Experts of a small language model: vocabulary 8744, 2115M tokens.
Below are experts of layer 4 (counted from 0) of a mixture-of-experts language model. Rows are named router (the router's row for the expert), up (a neuron's input weights, with its number), down (a neuron's output weights, with its number) and show model dimensions 0-255. Each number is 128 + 24 x the weight over its row's rms, rounded and kept within 0 to 255.
Before each expert's rows: a language model's description of what the expert responds to; "comes after" lists some tokens at least twice as common just before its tokens as in all text. This comes from a sample of Wikipedia text that the model never trained on. Tokens count by the router's weight.

# expert 52
What it handles: The word the, and possessives its, his, their, mostly after prepositions like of, in, to, as in the following species.
comes after: " of", " in", " to", " for", " on", " at"
router [116 136 126  94 164 134 138 105 101 106 148 107 117 129 128 157 157 150 135 155 140  95 123 139 137 128  96 122 142 159 174 100 104 143  88  90 172  85 150 131 140 126 156 129 161 110  98 151 125 157 135  95 141 152 105 126 127 135  92 125 159 162 134 136 166 137  95 127 120 139 115 126 134 119 143 116 154 121 114  75 106 142 146 159 165 140  85 124 103 104 151 107 133 115 162 147 168 151 150 151 151 158 103 121 153  88 129 131  74 104 129 154 106  93 109 163 100 144  94 108 147 120 114 112 125 133 153 150 146 146 147 115 147 156 111 121 141  83 142 143 153 132 134 116 126 153 115 118 144  95 178 189 126  90 143 139 166  98 139 131 126 153 137  91 123 111 103  75 163 128 111 107 154 131 141 130 119 115 110 190 117 140 129 135 122 116 172 145 162 142 176 147 135 142 108 135 113 132  75 111 127  90 110 137 167 138 146 179 138 106 143 110 138 114 116  81 108 122 160  54  83 151 167  80 168 169 116 147 119 122 132 131 153 133 147 113 153 145  98  98 123 121 148 132 116 120 161 154 131 133 153 137 130 116 130 124]
up0 [131 132 133 108 158  90 125 138 133  95 123 121 129 121 165  87 104 111 121  87 131 144  84 115  70 153 122 112 120 100 153 116 178  78 134 106 131 112 107 112 110 145  93 115  99 136 112 154 112 104 116 152 168 136 127 124 105 146 116  98 120 144 122 102 128 140 153 151  59 103 117 163 129 114 153  97 187 103 120  86  81 130 148 141  86 123 138 156 124 145 170 155 133 105 128 143 153 128 113 121 152 101 117 102 142 114  89 137 151 160 115 136 165 143 112 117 136 129 134  72 107 151 130 115 147 113  99 134 123 127 132 129 158  98 124 151 137 111 124 140 124 147 149 100 103 152 101 112 103 133 156  92 105 110 106 143 143 125  94 130 150 136 100 140 110 108 112 114 132 126 160 120 125 109 155 136 134 141 131 116 142 113 110 117 157  99 109 102 132 157 134 115 166 108 134  97 127 119 149 150 146 154 121 164 160 121 155 130 123 116 100 122 160 113  64  52 130 102 142 128 150 122  90 167 121 101  73 174 166 121 129  96 125  97  99 121 227 108 109 111 148 129 104 146 119 105 147 131  99 129 141 105 125 126 109  89]
down0 [139 134 113  75 129 141 102 112 119 149 119 113  89 134 122 130 131 130 145 120 137 122 158 179 146 127 136 140 133 141 135 122 119 100 164 139 158 123 101 176 131 129 141 115 127 104 174 145 157 161 186 129 125 109 139 131  94  91 144 217 144 130 151 131 111 116 126 102 176 136 139 124 105 159 133 124 128  92 157 140 162 114  98 144 181 141 147 120 105 116 140 119 115 159 143 160 136 172  98 114 141 101 121 123 115 150 129 101 120  69 141 138 168 130 115 149 144 128  91 169 165 121 106 141 116 155 109 118 143 158 174 106 102 155 125 114 121 140 122 119 161 117 121 166 162 155 140 151 155 114 117 131 136 100 185 114 147 176 140 139 131 136 130 120 154 106 124 123  93 123 143 166  96 104 151 140 156 120 108 157 124 129 147 133  93 124 117 105 129 112 136  90  65  99 119 120 140 115 122 100  78 112 142 121 168 172 146 112 127 170  98 158 148 148 177 142 157 140 142 113 138 142 109 136 142 110 167 105 181 123 139 146  77 108 143 118 105 146  88 130 106 124 139 179 130 147 106 154 126 144 115 175 144 151 115 133]

# expert 39
What it handles: Lone lowercase or capital letters and symbols starting words or cells, such as e in chess moves, Portuguese e, +4, degree signs, P-se-udomonadati.
comes after: " |", " and", " a", ";", "ic", " MPC"
router [161 115 127 126 161 109 135 148 171 127 105 145 114 143 128 137 114 152 199 135 147 107 109 145 133 123 110  97 123 123 128 128  97 137 110  89 149  94  68 126 111 180 145  82 134 116 120 155 116 197 138  80 158 180 146 143 130  82 111 126 127 146 133 156 129 144 114 119 120  98 122 199 124 131 147 125 147 118 151 102  99 116 131 166 107 102 149 106  84 146 121  80 102 119 135 162 152 150 129 145 173 131 138 147 125 119 126 104  71  82  72 133 113 151  92 147  92 140 144 120 107 101 125 105 133 133 115 173 164 176 119 107 165 139 151 127 125 127 119 124 174 134 124 137 111 162  94 114 130 115 135 154 131 112 143 155 151 124 162 160 120 143 142 134 129  94 131 139 177 153 109 140 144  90  98 141 104 110 132 140  90 143 161 155 167 137 151 132 102 146 127 172 116 168 125 100 106 136 132  75 130 129 121 137 136  98 129 125 136 107  89  78 136 135 129 119 111 112 142 102 107 138 134  95 133 179 147 152 141  96 155 135 117 131 101 138 131 110 136 130 125 115 134 144 143 156 132 155 144 132 145 140  94 174 124 139]
up0 [154 114 166 153  96 159 141 105 175 116 167 105 167 159 124  79 128 122  90 127 116  83  93 111 109  99  89 156 135 160 166 114 147 173  75 138 144 136 108 149 134 150  96 101 123 118 160 139 133 118 135  98 129 140 146  99 151 165 134 150 141 126 146 121 115  85 186  62 151  82 122 148 130 113 156 106 164 124  84 140 116 155  85 163 141 129 148 120 127 147 124 114 132 135 167 112  82 110 128 181 156 111 162 106 130 152 114  94 144 132 113 100 117 159 109 126 123 139  93 133 122 153 126 161 112 116 111 122 146 102 139 169 129 158 150 111 146 133 147 149 148 106 143 105 118 110 175 129  93 120 128 123 128  64  80 164 110 132 152 132 203 128 151 137 114 149  88 117 143 140 103 112 116  98 129 121 140 146 169 142 127 115 123 116  99 159 145 142 130  97  77 113 125 169 155 111 126 124 117 142 148 117 123 119 112 147 151 110 109 122 119 127 150 108 121 106 152 121 134 113 159 139 125 106 117 133 144 112 149 133 127 126 113 119 113 117 123  99 119 123 127  46 151 125 111 125 157 135 109  95 130 157 118 125 166 157]
down0 [112 150 140 138  90 157 135 121 114 133 106 158 117 137 152 167 108 159 132 130 132 164 136 129 148 110 110 126  93  94 117 144 112 167 132 142 118 144 138 103 136 133 121 152 104 113  86 155 125 144 124 190 169 165 104 102 174 176  78 125 125  89 133 113 156 148 117  93 119 160 157 131  81 105  95 115 119 121 153 115 134 124 149  90 145  98 113 116 119 168  73 131 111 128 131 137 178 147 134 162 127 124 151 146 135  64 128 149  90 105 124  97 141  93 101 106 123 147 166  62  89 102 142 139 155  87 132 134 102 127 126 141 110 134 164 107 140 148 147 113 135  78 132 150 128 150 102 142 152  57 117 106 159 123 110 112 135 162 151 165 102 135 126 161 130 120 138 123 101 136 119 117 125 119 143 146 137 147 116 134 159 163 130 112 131 154 138 143 131 146 110 105 118 130  79 101 163 136 118 109 124 145 142 118 150 144 140 132 121 117  97  92 151 112 129 112 134 158 116 133 176 151 105 107 133 151 146 169 170 100 114 103 129 144 141 162 143 108  93 122  84 126 117 108 166 100  70 106 101 146 119 132 126 164  99 152]

# expert 4
What it handles: Opening quotation marks and first pieces of split words after the, of, a, such as "genocide", Al-, un-, pre-, sub-.
comes after: " the", " of", " a", " and", "-", ":"
router [106 129 161 157 155 105 157 141 158 114 111 151 144 139  94 147 155 159 110 128 103  93 141 159 120 113  98 114 132 164 110  92 127 130  99 112 160 106 123 136 120 160 142  85 145 170  88 149  89 136 153 110 152 153 108 158  94 125 148 171 101 108 110 133 141 131 109 118  99 142  95 140 127 161 145 144 130 133 138 111  88  51 141 150  96 119 114 115  89 151  79 109 117 135 144 140 175 118 145 179 147 127 137 170 137 129 121 124 112 116  97 106 131 115 114 137 132 107 171 104 141 126 107 122 152 174  92 143 117 181 139 154 143 150 132 121 130 102 127  98 173 142 122 120 167 141 186  98 150 141 169 114 128 118 145 156 142 122 140 157  87 165  99 152 147  83 141 101 193 113 125 117 107 110 120 148 105 110 129 173 132 107 140 112 109 132 134 146 151 103 178 162  95 125 126 140  98 128  93  89 154 144 125 130 149 105 155 150 150 128 151  99 125 100  97 125 125  94 150  78 145 145 147 107 151 131 188 146 113 124 178 150 130 138 160 155 142 128 129 139 132 117 131 103 121 124 111 143 151 127 120 104 109 140 120 112]
up0 [124  92 129 121 125 112 117 167 132 143 124 150 151 119 139 143 134 131 161  91 102 131 103 107 179  94 100 155  98 139 117 162 162 111 106 112 155 145  94 136 122 107 157 119  98 168 104 111 154 124 116 145 104 142 131 119 116 171 201 161 163 115 143 165 118 117  97 154 130  83 136 126 171 135 141 125  92 160 117 114 139 135 109 147 113 123  84  97 137 147 136 128 177 112 163 141 102 128  85  97 133 136 124 172 109 157 145 146 159  93 113 141  65 144 113 162 145 121 130 144 170 135 144 148 166 127 142 153 142 124 165  89 144 143 128 116 147 113 134 116 149 132 108 140 137 137 122 124 148 144 118 105 145 168 167 119  95 133 167 168 131 127 153 111 149 113  93 129 115 111 204 125 123 134 115 152 147 136 121 173 127 130 137 165 121 139 118 109 179 116 118  94 119 141 125 134 159 167 180 131 156  77  88 152 123 126 144 147 106 164 163 169 127 126 111 145 156 135 109  87 139 140 128 157 128 155 113 179 116 122 148 137 115 142 130 157 164 138 108 107 119 114 120 125 162 159 148 103 133 119 128 136  88 142  79 148]
down0 [107  94 135 104 114 130 104  99 110 163 155 124 152  91 155 135 162 122 125 101 113 139 142 140 160 138 137 118 114 134 133 144 110 151 150 129 106 115 168 151 112 166 109 125 113 140 136 124 148 172 142 143 112 109 128 107 176 123 122 163 147 105 124 145  85 147 117 138 118 128 132 100 143 134 134 114 131  98 109  98 115  91 132 126 136 151 181 121 158 151 113 129 141 120 151 116 162 147 139 191 148 137 122  98 167 102 168 120 103 141 130  97 153  94 105  76 135  96 150 137 159 171 123 148 146  85  87 135 142 125 134  96 111 147 134 131 150 124 168 150 143 110 155 169 175  85 104 158  88 161 122 157  99  92 109 143 111 137  94 131 129 115 175 170 108 127 132  99 149 152 143 132 132 138 129 122 118 144  96 157 118 103 137 123 114 129 131 119 107  81 115  98 138 121 143 127 106 123 145 139 118 127 128 171 111  97 104  99 156 175 128 178 107 181 115 171 140  90 115 136 127 187  83 147 120 126 127 156 129 137 121 139 144  99 134 184  94  96 117 180 150 147 155 154 158 110 118 133 167 116 145  81 149 100 120 155]

# expert 45
What it handles: Word-start pieces after the or a, especially adjective stems like high, specific, foreign, fl-, t-, g-, en-, as in high school.
comes after: " the", " a", " The", " Green", "'s", "The"
router [134 158 136 111 157 114 129 132 135 135  89 153 134 141 136 159 133 170 154 151 139  82 129 136 113  90  97 116 152 134 122 116  86 105 101 123 151 115 142 136 136 139 141  90 107 148 133 150 112 120 127  88 172 105 102 211 142  75 150 116 131 121 102 159 119 123 117 138  98 106  87 153 110 131 106  82 141 128 137  90 109  90 141 130 101  75 114 124 143 121 132  75 132 135 148 134 175 129 150 209 168 145 134 134 150 132 148 124  93 124 124 132 105 116  87 128  81 128 170 104 152  88 115 125 130 192 130 159 130 161 144 136 130 156 130 107 112 132 183 163 158 164 154 148 128 130 130 114 143 134 149 133 139 116 140 115 173 126 130 167 135 131 110 125 133  74 162 110 183 117 136  57 122 101 122 138 125 103 128 139 140 109 180 140 159 149 107 103 144 124 159 131 121 146 136 125 148  96 119 141 109 135 101 137 153 161 138 160  95 111  83  88 114 100 114 108 136  90 111 106  97 121 142  91 134 134 144 140 122 112 143 126 134 142 114 159 105 134 137 108 123 115  96 113 120 153 129 130 121 110 159 145 114 136 127 133]
up0 [146 192  98 146 187 148 101 119 177 135 129 111 133 134 126 143  63 144 140 128  89 121 141  96 138 150 129 131 136 111 113 126 155 150 171 109 121 100 135 115 146 124 133 122 127 147 137 137 118 124  99 151 132  97 141 172 106  97 146 138 129 115 129 148  68 123 139 123 184 130 152 152 106 108 113 115 113  96 126 123 114 104 108 131 105 135 144 123 112 101 106 114 140 124 183 144 114 133 141 154 108  99 151  71 163  98 113 129 103 132 169 101 147 111  86 139 124 110  76 100 133 136 106 123 142 115 141 148 119 133 117 146 134 184 164 135 116  97 153 140 114 146 133 154 172 142 128 157 134 128 131 104 110 173 159 154 141 127 148 133 108 139 143 131  86 107 151 173  86 113 157 101 136 123 100 150 100 116 112 137 144 148 176 175 140 118 122 128 100 131 138 106 124 116 157 144 120 147 147 131 152 144 134  81 131 116 140 173 101 130 157 146 119  72  95 111 119 135 182 141 170 145 158 105 158 113 105 146 115 124  98 121 115 112 117 127 116  87 131 124 131 118 103 133 112 180 186 112 114 129 148 129  87 149  64 153]
down0 [120 141 103 134 100 138 115 146 139 103 126 118 100 147 144 161 172 112 143 121 150 131 142 124 160 125 122 130 140  96 125 100 125 145 118 152 133 147 154 143 120 134 137 158 161 134 106 124 114 157 108 159  85 114 122 113 145 123 134 121 101 149 146 107 137 150  54 150 114 141 101 134 166 120 122 150 111 121 125 157  85 111 110 111 113 106 137 124 165 149 105 133 127 134  85 133 138 100 117  98 126 130 152 150  83 160 190  93 141  91 117 114 165 133 159 119 136 123 108 126 164  75 126 141 104 170  92 141 128  92 151 172 121 120  87 104 130 150 121 139 121 123 109  94  94 129 106 102  88 146 153 103 118 111 118 138  78 101 131 129 113 119 133 107 193 124 102 114 158 154  84 100 134  96 170 149 150 139 165 128 127 104 111 103 131 153 114 132 182 121 151 115 106 107 147 118 121 135 107 139  87 102 142 155 155 124 108 135 107 132 155 103 197 139 147  96 125  87 135  83 131 106 172 124 130  86 113 109 123 136 141 157 105 118 130 138 129 122 108 144  92 134  76 153 166  76 110 126 155 184 130 119 167 109 138  97]

# expert 56
What it handles: Line breaks right after section headings like ==Career== or after a paragraph-ending period, starting new sections or paragraphs.
comes after: "\n", ".", "==", " ==", "===", " ="
router [ 73 112 150 154 161 111 111 143 164 126 118 137 120 160 106 159 132 130 110 111 152 123  90 149 142 131  72 147 169 140 135 137 125 116 122 126 144  88 138 112 130 137 125  75 123 168  96 134  81 116 144  82 118 129 132 168 127 131  93 153  90 119 113 172 129 137  89 120  88 108 150 138 138 118 147 150 166  85 108 112 123 112 138 159 136 134 105 142 116 140 117 135 157 129 171 113 161 154 115 151 167 119 142 163 148 139 144 149 119 101 121 137 128  85 108  67  89 126 181 117 111  95 136  97 118 142 152 157 141 152 106 150 152 103 111 103  85 119 145 191 106 162 146 137 147 144 160 107 167  85 131 128 145  94 157 128 106 148 167 151 143 141 111 116 155 139 133 123 165 103 116 113 118 123  94 151 137 108 166 134 105 163 147 125 167 108 127 114 140 163 149 143 133 144 151 136 132 120 101 128 111 129  69 101 119 116 127 171 153 101 139 115 148 128 102 143 144  77 149 112  73 165 119 115 161 158 120 118 107 144 167 137  89 155 102 101 159 125 126 142 121 106 117 167 103 147 138 147 123 108 138 100 112 115 142 147]
up0 [ 91 134 120 139 143 101 150 120 100 108 119 147  97 111 144 155 158 150 128 117 159 115  98 123 115 134 120 141 138 123 147 112 117 152 117 148 100 162 102 124  98 121 103 140 152 124 129 137 115  76 105  95 117 114 118 201 107 109 153  88 108 136 167 117 127 135 137 108 125 171 134 105 106 122 142 157 116  97 153 107 153 145 152 152 144 107 145 118 159 147  76 105 109 156 115 102 121 162 137 168 114 170 107 135 138 140  98 120 140 119 100 147 138 168 145 119 160 124 150 154 126 128 113 101  91 141 139 119 114 143 103 181 152 132  86 120 113  91 140 144 133 127  92  98 113 100 110 119 118 107 119 146 127 155  97 124 169  90  86  46 111  90 119 106 120  99 119 133 120  99 104  93  86  75 158  91 139  92 124 110 156 127 160  80 117 135 124 102 140 142 108 116 108 118 148  71  99 145 100 119 141 125 132 143 127 107 154 112 161  94  85 131 156 136  76 123 132  78 126 120 140 152  88 148  98 130 145 131 145 121  78 105 151 124 126 103 159 150 137  92 113 117 117 111 120 116 119 139 166  92 113 114 134 147 112  82]
down0 [112 142  81 145 148 154 109 142 135 136 147  83 170 150 127  89 142 137 134 154 129 143 113  66 128 132 137 116  83 140 106  98 129 107 140 116 131 131 152 107 127  87 111 103 125 125 115 135 146 122 104 115 141 188 162 119 163 135 115 154 113  95  95 137 157 179  79 129 146 164 104 134 136  89 123 116  99 114 121 157  86 147 130 142 161 125 139 131 159 143 116 151 135 147 135 140 111 131 107 117  88 136 185 191  84 157 148 107 121 108 129 109 108 120 140 162 139 173 129 117 178 114 135 109 112 132 154 119 139 115 130 126 105 151 147 145 152 117 106 145 134 159 139 157 109 162 132 121 121 118  93 122 105 129 123 123 128 152  85 165 122 127 144 129 145 143 133 138 173  78 110 150 146 135 145 134 201 146 148 117 177 128 135  98 156 167 176 131 154 116 119 120 146 103 106 151 120 128 124 156 123 149 121 113 133 118 119 128 121 138 138 154 130 127 118 146 154  92 126 119 128 157 115 182 147 133 126 110 156  87 179 117 143 133 163  99 135  97 106 119 162  90  88 136  87 119 116 137 194 116 145 118 139  59 115 131]

# expert 46
What it handles: Noun or verb stems, often completing a word begun by a short piece, taking suffixes: f-ract-ures, f-iber, cover, employ, plant, form.
comes after: " f", " c", " the", " b", " F", " was"
router [139 103 136 103 148 119 130 132 131  99 125 131 126 166 164 168 159 118 121 117 136  73 120  98 103 111 115  57 155 127 124 100  96 133 105 118 136 109 159  83 155 165 154 126 131 188 141 134 134 128 159 126 176 126 110 159 133 115 121 172  96 136 120 157 149  84  93 147  70 114 113 149 114 147 127 110 138 131 119  75 112 122 162 132 109 122 113 127  91 148 109 126 126 113 171 161 120 125 159 162 189  97 111 135 139 133 147 122 109 104 109 122 145  99 117 139  97 145 167 122 111  81 116 109 109 137 129 176 163 138 140 132 152 134  93 100 146 111 189 115 152 118 113 139 142 184 159  89 139 103 154 138 160 113 156 125 137 109 141 176 135 165 106 136 136 113 158 126 137 106 106 125 114 110 125 122 116 106 113 146 112 148 156 126 112 139 138 122 111 155 150 142 132 126 132  88 135 144  96 116  76 112 130 133 166 116  99 142 130 106 120 122 122 103 127  96 142 117 184 142 143 151 124 115 142 126 144 173 133 149 158 144 130 166 148 198 146 143  91 104  92 107 113 153 129 148 142 150 132  96 113 119 121 159 129  91]
up0 [141 144 138 102 123 154 134 174 119 155 102 126 148 118 144 116 109 137 158 140 147 161 130 107 123  96  92 163 149 113 119 115  95 115 131 130 138 178 140 118 113 140 129 140 133 136  85 130 140 117 122 125 145 112 129 145 108 123 118  87 138 124 149 109 105 126 111 142 133  87 132 106  71 108 138  81 119 146 125  96 135  68 116 147 175 138 133 119  96 134 112 161 114 157 113  97 110 138 115 116 150 109 170 102 171 129 135 147 156 114 132  84  97 179 162 133 130 140  87  95  92  93 145 137 126 189 103 120 137 162 132 110  99 176 113 108 151 146 154 136 150 149 102 192 112 147 133 158 172 158 139 121 108 146 129 130 158 140 101  84 130 122 163 168 120  97 105 123 123 117 100 157 156  97 167 163 102 124 130 152 124 162 110 160 124 165 158 156 121 120 120 106 134 104 121 142 147 143 114 137  62 148  99 141 143 102 139 141 106 140 115 127  99 119  66 123 167  74 133 118 161 140 135 131 169 123 152 172 127  88 139 141  82 140 146 100 132 114 125 108 106  96 138 131  86 162 136 126 116 101 117 136 138 123 135 138]
down0 [ 96  81 112 158 106 111  86 144  99 138 117 144 107 119 130 107 131 166 147 192 165 108 136 110 148  71 116 150 105 100 122 126 116 119 146 140 112 113 109 128 123 145 118 102 149 140 173  78  84 117 106 109 152  92 133 131 114 160 174 174 129 131 117 114 116  91 155 165 126 138 126 109 122 126 155 108 155 136  93 137 117 111 168 165 145 155 126 109 171 138 106 128  99 134 107 121 150 102 156  97 129 129 108  91 116 126  73 118 147 144 132 137 125 132 131 130 149 118 135 143 146 129 120 124 118 151 123 173 126 165 167 134  90 134 136  99 134 181 111 117 186 132 129 119  79 132 104 106 119  79 159 129 119 106  93 164 129 110 129 122 118 102 108 136  93  94 155 122 121  86 126  97 144 153 156 147 110  91 115  81 113  94 157 133 107 177 103 150 123 129 147  82 117  95 123 128 111 113 134 113 127 104 142 140 134 145 144  76 129  95  66 130 172 115 118 130 114 126 113 114 116 122 103  97 111  79 147 122 161 143  99  80 156 100 110 124 150 128 134 156 112 110 163  99 139 141 113 135 100 126 150 116 140 114  95 149]

# expert 38
What it handles: Line breaks ending a list line or table row, before "- Genus:", "- Born:", or the next "|" row in infoboxes and taxonomy lists.
comes after: " |", ".", ")", "s.", ").", "1)"
router [139 113 176 168 132 123 155 102 127 111 130 143 152 111 112 139 150 139 114 135 152 136  98 168 110 142 101 100 220 143 143  82 115 154 122 108 160 113  99  89  81 171 149 134 152 159 119 100 103 166 172 104 142 124  94 177 126 104 118 132 148 139 117 141 125 121 121 174 118  81 113 168 111 140 149 126 137  86 102  89 127 128 125 126 105  90 104 138 105 141 145 116 149 144 132 125 132 136 137 151 170  98 148 147 163 115 133 127  86 115  90 119 129 116 120 135  80 120 139 106 122 108 112 116 127 139 144 128 112 141 138 131 137 171  68  83 114 120 184  89 139 136 129 104 126 158 147 115 159  89 151 141 102  77 150 160 133 132 122 125 134 158 150 131 152 114 143 106 159 130 105 120 161 119 120 100  89 113 180 131 117 127 138 102 129 110 158 127 130 133 144 131 102 133  91 103 149  92 118 142 136 139 113 134 136 111 124 172 152  67 127 111 125 123 101 115 127 154 117  72 138 147 183 121 171 139 161 112  99 118 122 177 148 146 140 152 145 141 128 142 101 136 103 150 146 131 112 156  98 153 134 131 112 132 160 135]
up0 [118 106 150 141 132 100 109 113 143 159 148  75 109 125 135  99 151 109 119  88 145 132 150 147 158 141 154  72 162 172 132  91 176 112 139 122 105 112 132 115 103  92 124 107 151 118 138 101  92 119 113 124 119 178 105 132 116 124 150 125 107 142 147 172 129 132 101 102 115 157  94  88 147 157 116 131 124 141 150  63 123 144 130 122 128 165 143 136 103 128 138 135 130 162  99 147 116 144  99  96 146  92 126 139 118 123 127 122  98 163 102  73 143 108 105 116 141 132 167 139 129 123 106 150 140 113  81 144 135 187 132 106 135 164 137  92 116 128  90 136 167 139  99  76 134 163 106 150 135 131 148 120 112 154 114 113  73  86 135 131 119 131 106 128 111 142 151 152 136 174 124 152 120 112  92 173 118 106  88 129  76 125 159 147 131 128 121 147  81 156 144 140 148 159 137 155 119 134  80 101 119 157 112 110  96 112 137 141  96 150 152 124 100 114 119 183 131 132 150 156 131 132 127 147 128 136  78 135 139 158  93  97 142  75 136 148 119  68 145  93 109  98 113 117 151 130 136 129 135 110 155 140 124 112 167 115]
down0 [111 109  97 104 164 140 139 121 147 117 140 130 102 126  96 154 107 109 135 129  69 152  68 129 127 123 133 152  98 156 137 154  75 129 122  93 147 158 118 120 145 165 153 141 150 109  99  89  90 110  70 125 130 146 111 128 150 143 137 133 118 147 132 119 117 154 145 135 146 116  72 166 141 145  91 126 185 120 110 125 101 132 112 138  82  95 134 158 118 165 133 151 114 119 135  87 109 122 145 155 130 144 103 155 124 121  94 153 165  89 152 131 131  97 134 131 158 134 100 140 157 133 124 155 142 129 147 160 152 125 103 102  91 104 140 116 117 150 141 127 127 163 125 189 119 119 120 146 135  96  96 123  76 120 116 164 168  64 102 132  94  86 122 108 125 147 162 155 101 145 109 145 153 148 144 152  95 145 136 153 153 117 158  98 145 147 138  76 157 120 132 140 142 144 118 104 149 151 106 170 133 126 101 179 162 122 120 156 144 132 139 150 121 130 136 176 161 152 110 104 101 155 123 127 127 126 120 105 110 120 140 167 150 153 148 162 138 129 118 171 142 172 156 142 124 108 165 102 134  89 140 144 139 102 160 145]

# expert 3
What it handles: Blank space cells before pipes in wiki tables, plus word-start or mid-word pieces like am, b, sub, res (te-am, sub-strates, De-b-barma).
comes after: " |", "|", " Sl", " Cer", " Fil", " Moh"
router [148 114 104 111 138 142 119 101 159  85 104 156 122 112 108 127  98 163 151 117 147  97 120 143 144 159 146 126 138 136 178 125 102 142  87 108 147 109 115 110 136 137 165  94 143 134 113 126 153 165 129 152 115 135 114 185 113 105 148 164 127 152  99 142 153 132  99 144  95 116 109 148 118 117 129 130 157 116 149 137 100 122 176 151 144 123  62 126 100 129 113 132 133 169 166 111 144 151 148 142 151 158 117 130 152 142 146 162 113  94 109 132 149 153 125  80 130 120 132  77 147 131 115 137 102 118 111 159 131 126 102 128 139 121 117 104  82 122 147 112 109 127 122  91 156 195 131 110 160 144  95 109 105  87 161 139 147 106 177 163 136 120 107 158 162  88 113  88 168 122 154 116  99 146 121 111 168  79 182 125  85 134 118 134 125  85 163 108 147 101 167 135  91 127 134 115  93 116  79 126 172 121 136 129 131 132 133 143 131 136 108  92 164 134 112 128 145 132 140  78 126 131 172  99 176 136 162 167 102 119 140 122 127 135 113 134 155 135 131 149 120 116 142 132 150 104  93 150 131 133 150  98 125 109 128  72]
up0 [ 94 136 149 161 161 113 118  89 140 114 123 114 150 133 132 111  92 109 155 131 114 130 128 117 130 167 108 147 135  85  99 122 151 114 137 134  98 115 124  88 164 133 103 133 155 146 117  87 148 138 117 130 109 128 136 147  93 114 142 144 148 180 139 124 113 131 137 123 140 113 123 152 122 149  63 109 135 156  84 115  87 194 112 157 155 124 128 115 116 131 112 113 125 111 115 123 135 172 124 116  84 134  96 146  96  96  93  92  98 138 136 100 113 126 101  93 142 176  52 137 152 115 132 131 104 106 101 111 115 115 109 132 138 153 122 120 162 139  99 176 139 129 117 161 130 147 152 131  71 148  92 128  94 113 122 117 172 113 132 135 120 101  71 139 166 124 123 138 167 142 128 128 151 166  93  84 138  91 132  94 132 171 164 122 149  77 146 119 106 114 130 135 158 114 147 144 160 103 120 115 132  96 107 133 146 133 108 145 116 127 106  89 147 105 112 150 121  99  82 152 112 125 154 116 145 159 130 120 104  91 157 108  84 148 125 185 133 120 157  71 120 129 109 154 116 122 139 144 104  99 130 138 122 115 107  83]
down0 [102 147  96 143 107 149 107 152 137 144 103 115 111 148 133 110 147 133 123 119 115 130  72 108 112 155 128 102 131  83 149  65 105 133 114 132 114 153 120 107 113 123 115 132 115 160 116 126  81 109  85  95 148 137 169  88 144 142 103 136 135 140 124 142 177 131 111 114 168 106 141 120 107 134 101 102 117 119 120 141 178 150  88 152 101  98 165 118 107 108 128 124 104  92  80 141 114 105 145 148 108 110 163 107 158 156 121  96 135 107 119 122 142 152 109 142 125  96 117 125 139 116 121 149  71 153 127 138 156 160 102 138  96 142 163 128 120 129 123 102 123  78 117 221 165 163  95 121 125 116 161 112  79 139 141 156 101 163 126 159 156 121 161 167 147  97 123  98 132 130  95 123  83 115 132 178 116 122 151 132 142 157 135 104 146 142  99  65 133 152 139 101 192 125 125 137 131 122 147 134 115 139  94 119 150 161 136 123 147 107 111 126 104 134 109 135 141 127 145 159 156 130 141  80 131 126 110 128 114 143  77 101 133 176 157 119 145  96 113 117  96 108 133 163 116 138 123 133 113 134 146 130 127 138 102 161]

# expert 32
What it handles: The word the/The, mostly after prepositions like of, in, to, and at title or sentence starts (The Guardian).
comes after: " of", " in", " to", " at", " for", " on"
router [150 137 129  89 169 129 135 105 121  98 153 119 132 137 113 140 150 139 136 131 146  92 121 136 131 139  96 127 125 170 156  98 112 151  80 102 147 102 132 127 135 151 127 139 130 112  78 135  99 150 129  67 150 125 102 109 124 141  86 142 128 146  98 150 131 120  91 141 103 111 112 141 149 131 140 113 170 109 138 104  99 159 160 158 162 140  77 119 114 101 152 132 142 124 180 158 173 169 147 139 145 122  93 112 129 114 141 155  91 114 136 135 115 107 125 165  98 162  92 136 120 121  98 113 118 171 161 144  93 132 154 119 146 139 123 133 111 106 117 156 151 167 135 116 129 132 113 136 131 109 212 199 150 127 131 124 185  88 145 134 105 125 122 120 130 103 122 103 190 142 130  93 127  77 128 133 113 114 149 161  97 139 122 134 111 146 177 130 144 118 168 152 145 133 111 125 128 120  96 100 119 102 108 130 161 119 132 198 169 112 152  93 140 110 112  91 118 146 150  90 111 163 140  88 158 166 139 163 144 130 152 142 155 141 130 138 162 152 116 101 113 134 132 105 127 129 141 127 135 117 149 104 136 108 162 117]
up0 [ 96 142 178 135 154 138 100 129 127 160 116 112 137 127  94 140 132 115 110 131 164 100 132 128 142 120 157 150 163  80 141 110 160 145  95 116 139 114 108  96 161 108 132 122 101 162 121 123 130 144 109 129 122 139 116 116 125 177 108 135 101 145 125 146 144  79  55 128 140 167 110 149  97 135 139  95  78 115 116 146 148 125 145 161 116 110 139 121 111 119 105 148 166  99 113 139 142 121  81 121 112 130 134 151  83 160 133 103 118 163  66  77 144  87 127 158  85 135 164 143  69  92 126 115 150 151 151 149 102 123 119 109 152  92 129 156 147 136 167 140 121 156 139  95 135 139 120 159 152 131 110 109 131 129 100 162 149 100 139 101 149 121  99 134 165 121 122 151 155 106  86 128 151 127 120  84  81  62 155 162 135  94 117 123 141 180 150  99 160 157 116 108 131 162 105 147 151  93 146 136 125  81 149 136 151 138  78 147 114 128 155 133 135 118 103 144 146 135 147 119 135 101 128 138 145 133 132 150 136 141 178 172 105 137 113 138  85 142  82  98 115 139 131 134 138 105 145 111 143 133 123 130 143 106 121 119]
down0 [100 134 131 146 126 155 136 170 112 102 140 152 134 143 186 138 159 114 101 114  97 162 120 135 111 135 115 110 142 113 143 117 129 120 163 165 133 175 138 133 168 132 112 141 133 133 138 133 113 149 120 131 109 178  98 126 144 138 112 135  89 119 138 112 151 134 115  96 122 115 102 117 143 154 138  87 101 115 108 135 105 106 109 128 115 114 115 121 113 176  60 131 120 140  96 165 133 139 143 130 119  96 143 153 174 152 136 129 168 121 111 127 123 141 103 126 127 125 134 110 123 146 169 102 143 144 132  93 147 157 120  87  81  96 131 141  81 142 159 111 187 127 126 151 132  97 119 109 119 100  85 147  97 109 146 125 148 154 131 128 126 134 103 100 123 148 104 102 152  83 101 139 141 152 183 146 135 150 148 157  64 125 123  83 143 105 191 117 150 131 113 135 111 122 129  75 119 130 158  99 116 125 108 155  94 149 161 134 121  92 128  73 133 126 112 121  92 115 148 151  85 139 124 115 135 128  97 106 154 105 117 125 148 128 103 106 108 124  94 127 143 115 173 144  90 124 158 106 120 117  71 134 216 148 144 110]